python train.py --num_hidden_layers=11 --hidden_size=384 --n_experts=6 --experts_per_token=1 --d_expert=480 --d_shared_expert=512 --hidden_act="swiglu" --moe_layers=[0, 1, 2, 3, 4, 5, 6, 7, 8, 9, 10] --router_score="softmax" --normalize_top_k=false --routed_scale=2.12 --balance_loss=0.00209 --balance_bias=false --router_cosine_scale=10.0 --init_std_router=0.0214 --lr_router=0.00139 --num_attention_heads=3 --num_key_value_heads=3 --head_dim=128 --vocab_size=13731 --norm="rmsnorm" --norm_place="pre" --norm_eps=1e-06 --positions="rope" --rope_theta=10000.0 --rope_fraction=1.0 --qk_norm=false --attn_scale=0.0884 --tie_word_embeddings=false --parallel_block=false --init="normal" --init_std_qkv=0.0168 --init_std_o=0.0 --init_std_up=0.0168 --init_std_down=0.0 --optimizer="adamw" --learning_rate=0.00101 --beta1=0.9 --beta2=0.95 --weight_decay=0.17 --lr_head=0.00552 --max_grad_norm=2.0 --warmup_steps=220 --schedule="cos" --final_lr_fraction=0.1 --batch_tokens=65536 --max_seq_len=1024 --doc_mask=true --train_tokens=425600000 --max_steps=6495 --dataset="wikipedia_en"
Below are experts of layer 4 (counted from 0) of a mixture-of-experts language model. Rows are named router (the router's row for the expert), gate (a neuron's input weights, with its number), up (a neuron's input weights, with its number) and show model dimensions 192-383. Each number is 128 + 32 x the weight over its row's rms, rounded and kept within 0 to 255.
Before each expert's rows: "comes after" lists some tokens at least twice as common just before its tokens as in all text. This comes from a sample of Wikipedia text that the model never trained on. Tokens count by the router's weight.

# expert 2
comes after: ",", " and", " to", "==", " he", " He"
router [133 104 119 105 155 118  87 140 179  57 143 126 135  89 140 134 151 165 157 149 122  84 102 126 128 137 103 137 228 150  79  82 180 144 124 154 132 136  98 148 102 132 131  80 132 130 190  96 152 131 137 168  71 171 145 155 134 119 129 108 116 160 102 142 119  79 113 177 147  93 203 123  84 110 128 117 107 159 128 117  83 107 129 125  92 152 147 102 129  83 136 174 144 114 161 146 169 170  91 154 140 122 110 133 119 135 125  86  62 136 148 143  94 140 119 122 145 105 183 111 122  98 191 101 137 109  96 136  60 170 159 116 177 119 161 193 147 104  83  92 134  66 108 165 109 156 159 130 169 155 142 120 120 125 133  47  60 126 111 176 102 115  88 109  96 154 119 142 105 131 100 111 100 134 123 110 118 124  90 155 128  92 129 134 173 148 189  83 169  81 134 118]
gate11 [ 53 191 122 148  90 125 113  93 127  90 119 127 189 110 185 102 145 130 164 109 105 161  91  67 154 141 128 197 135 171 115 129 148 120  68 121  74 146 127  78 181 154 129 151 164 129 132 122 226 149 136  93  96 160  95 201 172 156 100 126 104  95 147 150 134 121 105 145 127 146 138  76  99 170 145 160 125 116 207 142 153 104 122 109 126 177 121 106 178 127  76 175 158 139  82 117  99 141 175 137  64 174 125 100 147 169 131 135  63 127 198  98 134  90 128 182 100 163  78 117  47 124 111 150  88 187 104 114 172  64 119 126 172 155 181 111 161  99 169  90 183 144  84 146  90 126 123  70 153  56 166 134 165 129 124 107 150 144 143  81 160 131 155 141 178 175 109 172 143 121 106 130  80 121 131 131  39 106  72 196 109 127 136  97 156 137 134 154 130 121 140 154]
up11 [143 173 176 121 127 146 108 184 149 168 121 139  99 145  58 121  94 129 101  75 130 132 149 159 219 132 142  91 104 139 160 122 102 111 123 119 108 125 126 168 165 140  94 161 121  92 120 146  43 121  97  92 148 104 133 113  94 176 157 174 109 114  95 134 116 181 149 142  21 129 120 105 156  97 129 144 109 121  74  89 138 125 182 103 145  90 172 105 148 178 133  92 159 100 113 108 115  81  92 136  93 145  59 134  78 146 148 183 140 137 105 154 184 158  93 144 124 127 125  95 168 112 143 125  96 113 180 129 160  91 138 125  95 116  92 133 141 154 160 174 117 137 156 169  95 120 162  98  73 104 126 179  85 133 122 121 101 123 118  86 111 109  90 149 124  83 140 107 129  50 120 209 119 180 218 122 179 121 118 112 179 119 139 163 119  49  96 165 142 151 131 115]
gate12 [108 105 108 168 156  97 105  95 107 151 143 194 148 147 140  83 120 109 143 146  91 131 144 122 101 104 116 110 109 119 173 133 125 113 139 180 121 126 168 101 122 107 111 109 113 129 114 112 173  59 184 105 141 152 165 168  92 137  78 107 115  61 117 120 178 129 210 147  68 101  91 171 124 120 162 146 134 105 160 170 100 119 160  96 104 121 133 146 145 197 158 137 135 120 175 140 142 123 135 111  82 104 178  89 106 115 159 179 125  17 101 113 211 107 141 149 106 135 101  70 158 133 130 165 174 125 158 136 121 112 143 174  73 112 137 115 130 122 156 105 147 114 108 170 160 105  82 145 145  73 105 149 132 111 180 122 139 172 133 137 116 137 115 155 114 133 109 169 186 108 147 152 143 194 144 130 149 145 136 111  88 138 138 138 102 126  77  97 154 149 160 142]
up12 [152 128 125 110 106  90 141  41 124 115  77 117  69 160  81 152 170 124 108 139 133  91 143 107 125  65 201 106 139  93  96 101 111  71 144  75 142  76 122 160 135 105 170 133 107 126 120  91  97 167  38 148  56 138 190 134 115 131 101 162 166 149 129 145 135 119 107 112 137 117  47  87 165 135  54 168 109 124 125 157 138 109 141 112  96 132 105 145 203  83 123 151 137 123  66  47 161 150 128 168 184 150 113 126 143  87 122 142 150 171 117 142 111  97 168 107 142 118 147 162 112 108 151 107  69  80 195 188  80 143 102 112 141 148 130 117  79  75  94 154 107 158  58 102 156 121 113  43 183 149 169 150 120 128  90 110 144  58 163 150 133 114 105 164 158 168 128  53  99 148 154 192 191  61 134  92 122 157 157 140 123 130  95  87 133 121  66 169  73 150 111 139]
gate13 [ 74 145 100 137 148  90  99 145  92 150 100 153 140 186 164  97 107 113 166 120 135 143 156 121 174 109 118 140 104 102  69 187  90  95  99 133 172 186  55 154 104 152 128 153 120  34  91 149 150 113  89  73 147  99 144 120 162 143  87  92 128 165 114  96 140 141 151 104  64 130 161 172 134 150 194 146 138 163 200 156 105 108  94 152 190 130  93 179 112 128 142 109 160 129 118 125 164 165  99 141 111 119 153 118 144 118  97 146 172 127  99 117 169 136 195  94 150 207 163  69 172 150 133 155 148 144 135 118 118 142 147 133 115 116 119 153 122 153  79 147 135 107 101 143 143 188 134 124 136 194 151 115 122 105 139 143  88  62  74 160 146 135 105 103 139 166 184 117 185 101 139  97 235 138 156 197 159 105 126 100 109  82 134  98 117 195 189 153  71 152 127  93]
up13 [ 64 158 150  86 151 162 158 149 127 148  95 137  89 134  99 141 161 153 101 126 156 130 140 111 134 159 182  82 134 165 142 167 125 125 137  55 184 148  97 123 120 109 151 100 119 181  90 207 154  67 108 163 107 127  26 185 102 103 158 160 127 150  74 121 115 144 140 155  78 153 134 104  77 114  77 119 171 170  39 101 120  85 161 127 150  83 156 110 135  99 118 114 122  92 132 130 167 145 104 157 118  98 140 109 145 173 113 214  80  98 143 145 122 129 155 184 118 184 145  99 167 119 141  90 150 144 139  84  73 134 161 108  91 154 150 122 194 100 151 140 149 107 105 155 164 123 115 150 175  62  92 124  78 106 154 113 133 158 142  89  78 115 149 117  86 137 153 113 116 164 116 131 131 117 166 138 109 135 133 146 168  89 118  91 107 105 138 218 160 111 114 111]
gate14 [130  77 135 127 149  92  99  60  79 174 134 115 155 120 121 149 117  29 146 192 102  82 128 132 133 117  94 168 162 121  87 200 141 131 159 109 159 123 125 155 126 126 117 166 134  80  79 138 120 105 111 120 133 136 147 117 143 140 151 144 128 151 147  78 113 153 109 146 157 120 120 106 117 108 119  95 158  89 147 142 122 124  53  79 178 173  96 116 137 115 136 102  92  66 141  67  95 143 112 145 160 115 173 109 125 153 142 113 163  35 136 161 154 169 152 169 127 120 164 120 162 111 111  85  97 130 135 117 106 148 191 157 123  86 152 102 139 127  69 109 143 123 155  72 155 142 150 178 135 130  59 116 241 136 197 115 139  99 172 125 124 145 174 127 128 111 159 177 143 108 161 109 108 158 144 171 108 110 136 136  72  76 132 138  94 174 118 100 100 133 178 185]
up14 [118 170 205 179 156  97 147 115 106 132  91  99 127 152 131 169 101  92 124 187 127  59 185 148 165  88  40  92 148  81 124 134 114 149 129 115  32 154 176 117 134 102  91 186 144 112 137  43 198  60 128 120 147 118 114 137 166 137 136 153 142 156 149 135 167 136 147 156 149 136 147  68  93 151 120  99 151  60 155 218 106 139 151 109 129 115  99 109 139 105 115 107 175  59 165 178 144 116 113 125 153 188 174 145 158 200 164 127 123  75 134  71 118  92 161 128 148  69 167 114 159 100 124 124 146 210 121 153 123 147  96 143  86 147 121 184 111 187 102 137 155 115 146 102 108 195  58 167 140 127 130 129 153  95 169 110 135  91 136 139 145 153 134 110 169 121  91 124 102  89  78 158 150 115 166 120 109 112 158 144  38 156 109  95 127 159 139 131  94 144 153 149]
gate15 [131 134 103 134 106 104 108 152  64 125 166 136 135 172 160  61 118 107 133 124 140 106  87 101 129 123 151 122 109 108 154 171  98 121 145 134 136  95 108  85 113 103 144 171 136 158 135 255  74 142 120 105 150  90  85 128 151 120 122  94 135 119 124  93 132 118 148  80  49 111 126 108 152 140 137 133 119 197 115 106 123  91 101 131 139  95 110 170  80 138 153  91  94 153 117 117 137 121 156  78 116  90 118 162 110 125 101 110 163 112 148 146 151 131 113 158  71 128 100 124 121 110 192 115 155 121 119 106 152  91 155  86 160  99 144 139 148 155 135  63 150 169 177  86 117 139 128 144 114 164 149 178 102  90 145 192  64 117 119 129 196 141 100  65 109 148  86 185 118 188 122 149 105 126 102 172 175  88 152 110 126 132 219 142 135  98 141 144  72 155 117 102]
up15 [136 139  76 189 109 126 108  86 153  61 118 167 145 167  82 148 143 147 118  53 102 161 108 162 126  90 180 123 154 135 134  75 120  84 118 156  67 155 146 152 109  89 107 141 155 102 162 114 144  84 136 115 189 177 182  97 120 115 113 137 191 123 122 173 108 173 150 111 129 118  93 178 137 110 109 169 155 152 102 146 149 131 164 141 108 174 133 163 184  94  46 168 134 145  95 133 116 131  66 133 110 174 157 104 120 104 128 125 154 106  63 152  98 102 139 136 171 163 115  86 143 145  98 131 156 153 135 105 229 103 136 153 152  90 118 159 108 144 156 109 175  92 119 119 140 154 142 103  77 112  85  94 154  56 140 135 107 137 162 100 134 180 117 163 125 161 126 102 136  84 122 123 168 132 154 219 109 138 116  76 149 125 127 130 126 140  80 158 113 156 131 168]
gate16 [ 94 183 107 128 131 185 149 145  98 116 156  87 137 123 116 126 115 123 117 164 204 134 115 124 165 122  56 149 138  82 108 169  97 149 147 122 107  86 125 109 108 123 110  93 157  81 154 110 134 110 166  87 112 137  79 138  61 108 141  86 175 110  85 127 115 132 115 139 127 111 165 142  88 113 124  66 115 142 147 153 134 161  59 127 169 135 142  97 103 104 161 123 130 109 128 121 172 146  91 102 126 160  96 115  90 115 147  91  90 172 109 168 162 108 130  68 163  59 148  98  88 118 146 123 122 170 144 119 128 129 138 156 121 114 108 154 131 121 137 122  83 149 106  98  92 164  71 139 170 126 157 119 184 124 153 109 138  92 148 133 112 120 114  93  75 142 133 109  85 147 194 137 101 131 127 140 153 144  86 131 153 154 137 106 164 173  88 145 181 147  96  37]
up16 [169 146 160 112 146 165 131 146  88 136 169 127 138 178 154 125 153 129 133 110  88 105 122 140  65 160 150 135 139 146 223 178 149 122  73 126  70 151 189  59 126  91  24  84 131 104 126 209  36  98 131 118 151 152 145 108 127 103 120 123 153 100 124 118 179 153 164 166 120 100 122 168  98 101 175 126 127 178 149 116 109 109 172 134 113 113 131  75 158 147 177  84  52 117 150 151  79 143 118 116  93 109 136  81 121 128 134 119 102 126  94 159 129 143  99 134  80 232 123 120 149 100 161  58  94  89 130 156  70 147 136 148  97 155 110 121 118  78  96 127 145 144 189 145 185 116 132 138 109 151  72 118 105 155  34 156  94 178 148 135 105 118 109 154  84 109 120 165 158  87 139 127 130 125 131 123 104 126 115  99 130 135  96 186 136 151 144 173 179 124  96 143]
gate17 [198 118 138 135 129 133 100 129 131 109 132 150 140 134 135 155  82 145 142 183 145 135  87 117 177 178 125 182 119 126 102 114 139 174 145 118 113 136 146 167 141  59 134 151 124 114 180 135 164 140 141  90  82  82 107 136 103  82 138  76 126  83  98 118 109 117  80  79 181 104 147 182 106 101 100 106 159 173 139 178  89 193 134 129  99 165 103 155 143 135 148 123 114 127 187 107 119 154 140 139 168 132 156 128 121  94 162  70  97 177 163 105 145 148 147  86 146 134 168  69 186 135 155 106 152  97 155 154 108 149 103  54 105 137 169 158 113 158 108 123 129 139 138 223 137 107 163 141 159 152 139 142 159 134  62 101  99 109  72 122 165  94 136  96 100  90 142 118 160 113 135 128 130 121 125 156 131 136 147 123 132 156 140 166 124 127 135 179  91 114 143 155]
up17 [105 115  79 124 104 158 123 161 143 148 134 168 188 128 148  99 135 137 139 121 131  81 132  65 154 165 140  96 127 108 102 181  99 158  91 164 162 130 126 142 115  86 171 129 142 156 149 128 105 132 171 123 107 107 140 125 112 120 198 101 144 123 130 150  78  22 188 156 152 105  93 136  91 118 143  80 117 139  78 133 143 133 132 126  94 141  88 141 140 134 127  59 133 137 129  66 119 152 149 134 157  96 184  48 167 118 192 147 132 121 167  99 140 136 116  88 141 192 154  41 132 155 163 141 195  93 163 139 139 147 104 105 131  81 114 106  79 103 138  94  69 149 143 115 152 129 157  91 149 139  96  96 166 160  83 143  70 146 116 109 113 105  79  85 117 133 189 109 181 162  70 166 180 115 116 111  63  58 154  98 148  96 131 150  96 125 115 190 140 146 179 120]
gate18 [197 166 126 112 141 144 127  72 137 120 128 138 147  87 133 102 133 145 105 108  90 143 112 145 195 156 113 128 134  79  94 153 176 127 105 102 168 103 164 195  91  64 132 143 173 113 139 156 163 120 138 179 134 133 152 111 129  60 164 118 133 134 165 137 113 128 155  43 157 113 129 155  75 108 104 161 114 152  97 140 161  19 115 102 155 111 140 159 203 159 166  85  90 140  82 133 106 174  99 174 212 139 122 146  51 120 123 136 102 142 118 145 168 162 115 136 137 115 140  71  93  72 108  77 113 122  90 184  91  98 134 112 105 133 135 155 120 118  70 142 138 111 110 106 125 160  67 138 119 137 119 119 132 149 175 134 102 128 143 112  82 161 178 163 123 144 179 135 168 121 157 140 131 110 170 103 132 129 134 134 164  93 117 135 108 115 158 103  91 125 128 133]
up18 [156 114 123 136 200 136  90 119 119 156  93 109 111 123 103 137 153 138 149 126 167 161  70 116 155 131  92 123 108 109 120 111 124 130 144 147 156 154 141 114 203  85 168 101  55  87 109  29 164 146 114 139 166 102 109 154 160 192 130 169 103 125 152 117  61 205 146 160  89 142 133 105 157 158 140 140 124  95 188 153 108 170 106  92 163 109 141  54 170  80 115 134 116 102 146 144 152 100 131 115 176 141 155 128 115 144 143 123 151  49 124 175  77 123 163 159  97 161 125 183 127 153  87 109 168 138  78 167  94 107 113 121 115 140 120 119 134 125 204 160 131 135 176 116  86 174 203 149 150 142  95 141 122 142 144 126 160 161 151  76 145 112 113  95 116 111 131 159 142 120 166 143 121 158 140 134 119  89 171 176  86 102 164 131  92 114 142 133 172 136  93 186]
gate19 [157 134 115  87 163 140 119  59 129 195 100 152  73 103 120 139 146  98 126 149 150 145 173 154 148 105 105 116 206 151  94 171 156 106 154  78 129 124 102  82 141 107 112 161 107  82 100 146 134 154 146 134 142 131  84 100 171 166  99  82 142 141  88 101 137 102 166 126 133 142 126  69  99 142 101 149  99 129 125 136 146 152  79  43 140 111 166 180  94 107 174 139 118 136 154 129 171 138  97 161 108  91 132 170 138  66  80  68 105 188  93 181 127 150 114 132 172 129 185 115 151 140 153  85 141 102 164 105 153 154 178  86 153 110 138 110 124 143 100 124 117 139  62  63 149 102 148 122 120 114 102 137 154 127 133 153  76 121 166 105 147 126 138 116 126 122 133 143 141 222 147 123 133 121 159 162 152  94 127  84 186  85 160  99 212 154  94  99 112 146 114 137]
up19 [109 141 195 125 112  98 112 101  97 110 154  74 114 139 120 119 107 102  85 167 142  84 142  79 157  96 129 172 195 115 165 102 133 120  66 126  98 140 195 110 139 150 192 167 150 127 174  50 153  74 111 151 159 148 124 181  70 128 133 115 122  87 141 131 115 129 121 147 199 134 117 123 162 106 113  99 198 103 147 181 129 145 135 122 102 127  73 131 122 144 137 152 197 152 139 151  84 103 143  85 118  71  94 151 150 135 117  95  90 116 169 165 101 200 132 144 115  66 138  70 127 122 138 156  70 133 155 151 191 127 131 167 130 181  52 160  96 123 140 129 108 153 173 126 134 145 116 215 101 117  73 215 124 131 173  93 119 116 179 130 117 195 136 140 137  69 135 102 139 121 155 102 175 147 184 113 143 107  70 128 122 135  95 139 110  92  85 124 128 122 155 136]
gate20 [127 229  71 174 131  97 126 151 125 133 172 117 105 153 161  63  92 164 107  77  92 140 154 143 146 113 126  77  72  99 177 109 142 128 144 119 116 158  73 118 181 120  96  96 113  52  93 123 129 129 189 103 146 130 109 143  81 106 119 165 172 164 131 138 149 124 136  99 140 130 137 111  69 178 136 163 104 135 159 110 140 111  82 162 156 120 132 194 138 131 122 121 143 109 145 110 114 142 108 123 121 128 191 168 130  52  70 164 146 110 107 205 213 120 157 108 144  45 184 119  86 169  64 164 139 165 127 106 189 140 144 132 101  37 153 127 121 134  89 116 115 107 174  63  80 138 108  86 188  93 104 165  97 135 144 134 140 127 113 133 144 129 162 101 124 102  78 103 131 137 159 106 183 167 139 148 115 106 117 126 168 100  87 109 139 133 108  98 101 150 110  87]
up20 [139  60  82  77 146  87  81 132 145 127  91 147 165 125  67 121 145 118 144 147  90 120 129 127 141 160 111 124 155 100 107 140 127 166 163 114 111 136 153 160 163 154 172 147  93 175  99 123 115 170 115 107 122  83  95  73 174 160 145  50  83 154 170 111  97 158  89 143 113 144 149 157 147 128 149 142 152 192 121 140 135 136  83  70  75 123 160 117 148 103  89 137 139 157 154 135 125 133 152 161 136 113 155 102 189 108 138 113 142 122 109 159  90 112 117 104 179 142 151 195 137  78 103 129 103 185  80 125 101 156  91 121 125 139 147  75 137 104 122 136  84 120  66  55 166 112 113 124 141 130 144 186 152 121 102 113 160 119 169 154 144  98 145 164 141 144 161 125 114 127 118 116 129  65 122 109  78 117  72  94 115 132 122  60  95 143 100 149 128 121  98 129]
gate21 [122 198 133 165 170 152 156 116 138  84 118 155 176 102 164 143 110 115 126 145 107  87 119 115 185 173 108 150 157  84  91  94 108 119 114 118  58 185 173 112 121 161 101 117 129 123 212 120 163 104 189 145 156  82 102 143  96 114  51  70 157 123  63 109 130 109  56 148 175 135 143  88  82 133 165  88 132 158 125 122 129 121  92 136  93 147  84 163  83 143 142 106 115 148 162 109 120 149 160 141  96 139 140 105  81 157 182  74 108 127 152  97 120  92 115 114  95 163 144 150 202  33 209  73 148 103 158 135 130 129 148  55 134 104 155 123 145 114 168 119 131 137 133 188 142 157 107 152 120 155 108 108 142 157 140  75  82  73 126 152 141 103 171 139 120 141  96 124 127 137 135 124 192 158  91 104  77 139  55 121  99 149 126 161 138 111 170 136 140 134 169 150]
up21 [ 34 151 103 141 104  94 115 190  92 160 118 150 154  91 171 159  83 144 150 132 123 165 108 154  83 129 165 106 139 128  85 136 119  84 127 193 198 155  92  76 157 217 104 105 127 139 117 124 108 146  87  66 115 129  84  77 168 160 117 134  93 151 139  74 150 137 165 101  42 102 133 136 130 113 125 150  89  91 136 108 109 116 167 104 163 135  97 181 122 181 106 153 127 184  82 149 109 116 141  89 120 151 128 155 155 133  84 175 130 106 188 162 157 125 118 167 131 169 140 118 103 181 119 167 153 115  75 154 107  86 117 142  77 179 107 136 136 160 128 141  92 143 102 114 125 145 102  96 141  99 134 162 152 120 119 121 111 150  69 116 107 127 141 131 128 152  74 132 173 108 119  82  98 166  95 125 103 122 129 118 170  57  82 157  80 130  85 114 178  98 133 147]
gate22 [127 101 114 131 112  99 149 118 124  96 118 156 130 197 118 162 110 136 143 158  66  69 116 106 109 136 121 136 137 108  56 186 138  93 140 131 122 180 128 108 145 147 111 153 134 163 132 127 142  82 135 149 119 109 113 197  96 178 111 141 151 169 140 116 178 131  88 166 137 120 173  98 115 104 103 120 120 115 115 123 120 130 107  71 128 113  93  77 123 206 154  97 116 100 136 101 133 166 164 154 140 165 115 122 117 114  99 105  96  95 136 133 125 138 161 124 119 141 127  94 168 154 125 145 156 104  75 182 104 178 158  61 100  92 159  66 104 123 154 106 147  78 145 111 139 127 129 171  78 160 158 126 152 106 102 175  91  70 123  96 136  98  74 151 114 146 102 179 143  30 198 148 117 111 103 151  52 145 172 155 138 101 199 161 113 114 161 135 175 147 105 110]
up22 [127 125 117 106 110 139 121  84 163 123 144 133 128  31 108 131 114 132 190 107 156 123 123 108  66 155  89 176 100 122 190 127 114  83 136 105 126 171 133 148 164 141  92 102 127 126 144 129 165 154  97  96 127 113 145  84 125 127 115 149 121 161 121 122 130 155 134  68 149 176 134 167 106 114 107 129 136 138 115 100 123 139 126 197  84 112 190 142 100 111 121 121 140  61 175 114 127 105 108 104 107 163 119  96 180  94 132 141  85 103  88 124  72 124  78 167 204 173 113 146  95 116 141 143 144 124  97 143  97  84 185 154 188 162 146 211 172  98  85 123 118 154 168 147 118 154 136  46 172  65 101  96 105 170 143 133 136 106 108 200 141 147 171 131 113 152 139  97  58 132  92  85  85 137 131 107 162 188  66 100 189 133  64 129 161  97 171 155 123 119  78  81]
gate23 [167 158 175 137 229 135 152 100 131 133 141 152  91  94 127 155 138 139 113 148  74 158 139  87 137 119 108 156 162 102 130 124 141 156 152 172 152 117 117 185 129  80 101 117  91 119 138  46 176 113 152  98  69 114 145 119 107 138  56  84  96 167 139 132  90  78 125  99 167  68 119 174 116  95 144  97 166 109 152 127 138  97  65 107 131 153 137 168 127 152 133 144  96 153  94  71 166  93 135 152 182 138  62 106 113  80 132 113  88 221 104 134 143  80 115 120 179 144 119 175 134 171 124  90  91 105 160 204  62 126 137 140 140 117 127  98 100 114 131 103 109  74  97 134 160 136 143 135 153 141 153 151 146 140 125 129 129 115 105 175 180 107 101  96 131 109  55 103 144 147 159 133  88  60  86 110 137 170  77 166 169 148 102  96 146 140 157 108 133  92 172 138]
up23 [135 140 159 146 171 188 227 118 141 113 163 185 177 168 162 152 145 163 100 123 149 117 150 158 129 182 159 152 104 124  92 127 128 135 159 141  69 185 118 141 162 145 143 121 140 104 162   2 139 166 152 145  96  83 105 154 104 160 107 120 123 195  70 159 122  98 109 108 150 128 141 129  87 122 144 113 138 113  90 144 134 118 109 148 125 148 115 118 138  68 164 100 108  73 169 132 151  76 176 115 124 138  99 104 150 141 132 114 138 136  90 137 131  65 109 124 168  65 156 110 161 139 133 147 171  98 189 183  67 129 116 109 114 162 127  61  94 111  62 142 116 149 155 136 133 184 113 114 107 186 126 123 156  89 113 116 172 111 115 174 170 105 108 158 134 150  66 117 147 151 160 116 137 100  66 165 132 162 106 147 142 183  88 137 111 112 113 173 155 112 163 144]
gate24 [ 93 207 131 173 128 130 162 137 158  97 150 135 118 178 103 125  82 134 106 129  79 147 161 129 160 150 140 128 101 117 170 115 100 129 149  75 174 149  90 160 140 121  93 163 151  95 148 141 108  75 132  73 120 111 105  93 151 114  90  93 156  87 140 135 126  57  98 133 201 153 143 142 220 120 140 102  96 116  59  57 139  80 134 116 140 127  99 167 118 133 145 179 123 162 109 124  97 131 142 125 211 135 155 124 129 107  79 119 153 159 127  92  98 160 174 144 165 105 121 114 182 129 157 130 113 118 162 170  95 136 106  96 139 118 128 163 154 105 101 135 175 123 169 155 100  77 159 136 114 146 126 137  97 170 122 125  47  71  69 160 120 143  86 129 195 103  82 121 136 143 119 168 148 142  87 127 165 142 125 172 150 103 141 130 102 109  93 145 144 151 151  96]
up24 [143  63 115 160  80  83 149 135 136 118 143 114 101  87 127 109 174 169 118 145 159 171 117 135  84 169 102  92 101 118 106 171 121  92 157 108  89 172 150 108 170 155 220 132 160 153 146 116 124 116 125 150 160 165 201 149 127 158 117 156 122  71 148  88 118 166 177 102 110 152 134  74 123 137  85 154 118 104 174 163 142 148  89 140 146  59 149 154 108 115 112 111 159 104  95 140 165 108  70 162 118 179 165 167  69 140 133 162 151  69 103  96 125 134 123 117 144 144 103 164 166 112  75 164 115 167 108 103 135  56 189 103  97 129 158  77 167 134 139 128 150 136 127 101 147 137 124 134 110  44 159  93 137 136 116  97 200 120 134  70 147 131 165 167  79 111 159 143 109  86  75 115 128 221 156 125 130 175  84 119 102 106 121 134 138 167 136 158 135 121 124 142]
gate25 [139 147 137 107 109  74 140 141 131 122 141 159 144 135 165 134 129 146 107 122 144 139 148 145 114 107  94  80 146  95  62 157 111 110 143 141  85 134 126 116 169 173 120 106  75  94 205 109 167 148 158 124 172 140 146  98 108 187 142 103 123  71 158 183 149 140 150 179  91  91 165 151 104 163 134 120 154 118 114 117  85 146 101 138 130 120 130 128 157  68  86 108 125 174 128 158 135 121 142 203  98 195 104 159 120 122 127 140 112  80 143 146 123  88 127 146  88 129 108 145 133 151  97 133  96 161  84 117 169 115 144 128  79 156 162 156 142 142 124 109 129 153  72  92 131 133  87 148 147  85 133 126 160  92 195 113 146 145  91  76 112 197 154 136  99 163 114 168 109  99 156 185  63 135  98 207 142 180 105 124  68 107 148 129 127 118 125 135 194 124 147 117]
up25 [129 154  96 142 189 130  95 139 111 126 124 162 153 174  98 173 109 115 147 121 181  72 138 117 158 208 198  91  92 125  62 113 179 164 127  96 165 111 101 138 146 124 167 159 153 142 128 118 146 119 117 157 143  88 153 138 183 106 230  99 155  89 148 126 202 101  74 174 112  68 137 109 174  94 176 155  87 108 109 178 116 148 113 116 127 129  99 106 158 157  83 105  88 135 116 142 102 136 161 100 132 142 136 124 127 199 133 148  87  90 182 146 147 167 131  76 123 137 100 193 191 139 114 141  87 105  98 126 120 142  95 117 140 129 159 107 173 121 129 119 118  96 106  71 129 105 161 142 157 140 109  85 133 105 183  86 182 148 150 116  88 107 160 146  96 121 145 163  92 145 135 125  70 152 165 100 128  82 123 157  78 114 168 131  53  99 167 102 142 111  92 123]
gate26 [176  97 112 115 183 122 114 112 125 157 146 112 119  83 114 123 106  90 156 109 113 191  56 127 120 118  80  94 155 124 120  74 158 126 111 122 105 134 122 181 164  98 162 168 153 131  86 117 173 116 188 116 142 116 148 174 163 100 123 126 141 130 160 157 189  90 120 151 151 144 145  90 142 120 115  42 114 104 175 145 137 160 139 134 165 150 128  89 122 191 130  29  69 130 137 125 107 143 121 127 183  94 131 203 139  95 116  92 151 106 214 183 208  97 146 107 122 108 114 118 169 137 131 103 121 115 133 174 123 156 147 150 143 108  65 126 100  93 168 144 153 137 140 144 139 104 183 106 147 151  47 159 160 116 105 115 164 188 128 142 181 107 116  93 119 134 161 107 129 157 146 162 107  92 165  79  85 101 150 122 158 103 127 119 111 159 161  89 143 133 151 181]
up26 [133 124 147 128 123 184 118 107 110  97 161 185 102 188 109 164 171 157 133 154 134 105 127  99 159 160 160 146  81 142  90 121 121  99 146  91 107 116 143  51 114 184 119  84 124 132 130 155  68 114 116 121 142 123 103 123 102 170 122  86  94 112 116 132  73 210 171 130 111 109 144 138 136  82 144 184 143 193 124 111 132 142 101 152 119 177  81 144 133 140 118 164 202 146 130 114 135  99 134 158  95 147 150  58  82 166 124 148 108 140  66 164 166 180 128 178 175  76 130 177 169 129 145 135 106 121  92  92 114 114 105 128 131 126 122  91 169 110 155 139  49 156  52 130 113 105  93 172 140 122 160 106  94 148  66 136 133 111 118 126 103 123 127 212  84 110 126 170 128 112 116 133 115 122 117 157 118 149 148 165 121 223 177 158 153 132  92 164 175 135 152 118]
gate27 [ 79  95  99 142 124 114 130 155 128 106  94  95 146 151  92 134 185 102 110 156 101 139 155 113  90 152 151 108 160 106  86 121  97  94 136 171 152 179 145 118 147 136 119  98  94 153 124 146 148 130 146 132 141 120  52 121 161 121 144 166 138 142 146 120 125 218 113 142  84 155 109 124 138 136  71 136 151 173 123 135 127 164 127 149  93  99 138  78 125 155 129  91 141 125 163 204  93 124 173 177 165 152 138 142 172 120 176 183  99 117 105 135 151 127 131 133 100 147 140 171 178 149  85 135 168 163  64 150  74  93 102 156  84 102  94 130 110  99 117 122 129 202 151  45  74 162 181 189 178 143  67 146 126 128 152 125 196 147 135 126 166 102 140 128 140 148 147 128 102 125 114  92  86 117 108 122 104 116  91 120 131 144  83 154 123 162 178  97 134 148  85 118]
up27 [124 101 166  77 167 129  77 108 102 135 119  94 144  66 203 157 117 139 176  91 135 151 133 146  99 128  81 130 112 149 157 121 112 100  70 119 138 106 140 102 130 103 111 118 128 109  56 171 111 148  61 121  72 152 160 155 104 131  86 117 125 143 140 127 123 156 165 155 189 128 182  94 162 125 134  92 123 133  99 160 113  96 107 108 142  87 145 140 173 143 179 139 113 115 106 130 143 183  83  82 106 131  92  93  43 142 119 163 131  88 160 122  95 161 122 123  79 127 117 134  90 120 116 105 111 192 135 112 165 160  62 157 189 150  84  92 142 157 145  95  93  96 101 199 191 101 144 118  92 102 125  92 114 156 115 165 120 162 200  17 147 128  59  99 159  76 142 141 147  78 131 156 137 162 142  75 106 159 127 150  98 145 146 157 130 126 146 114 120 146  94 162]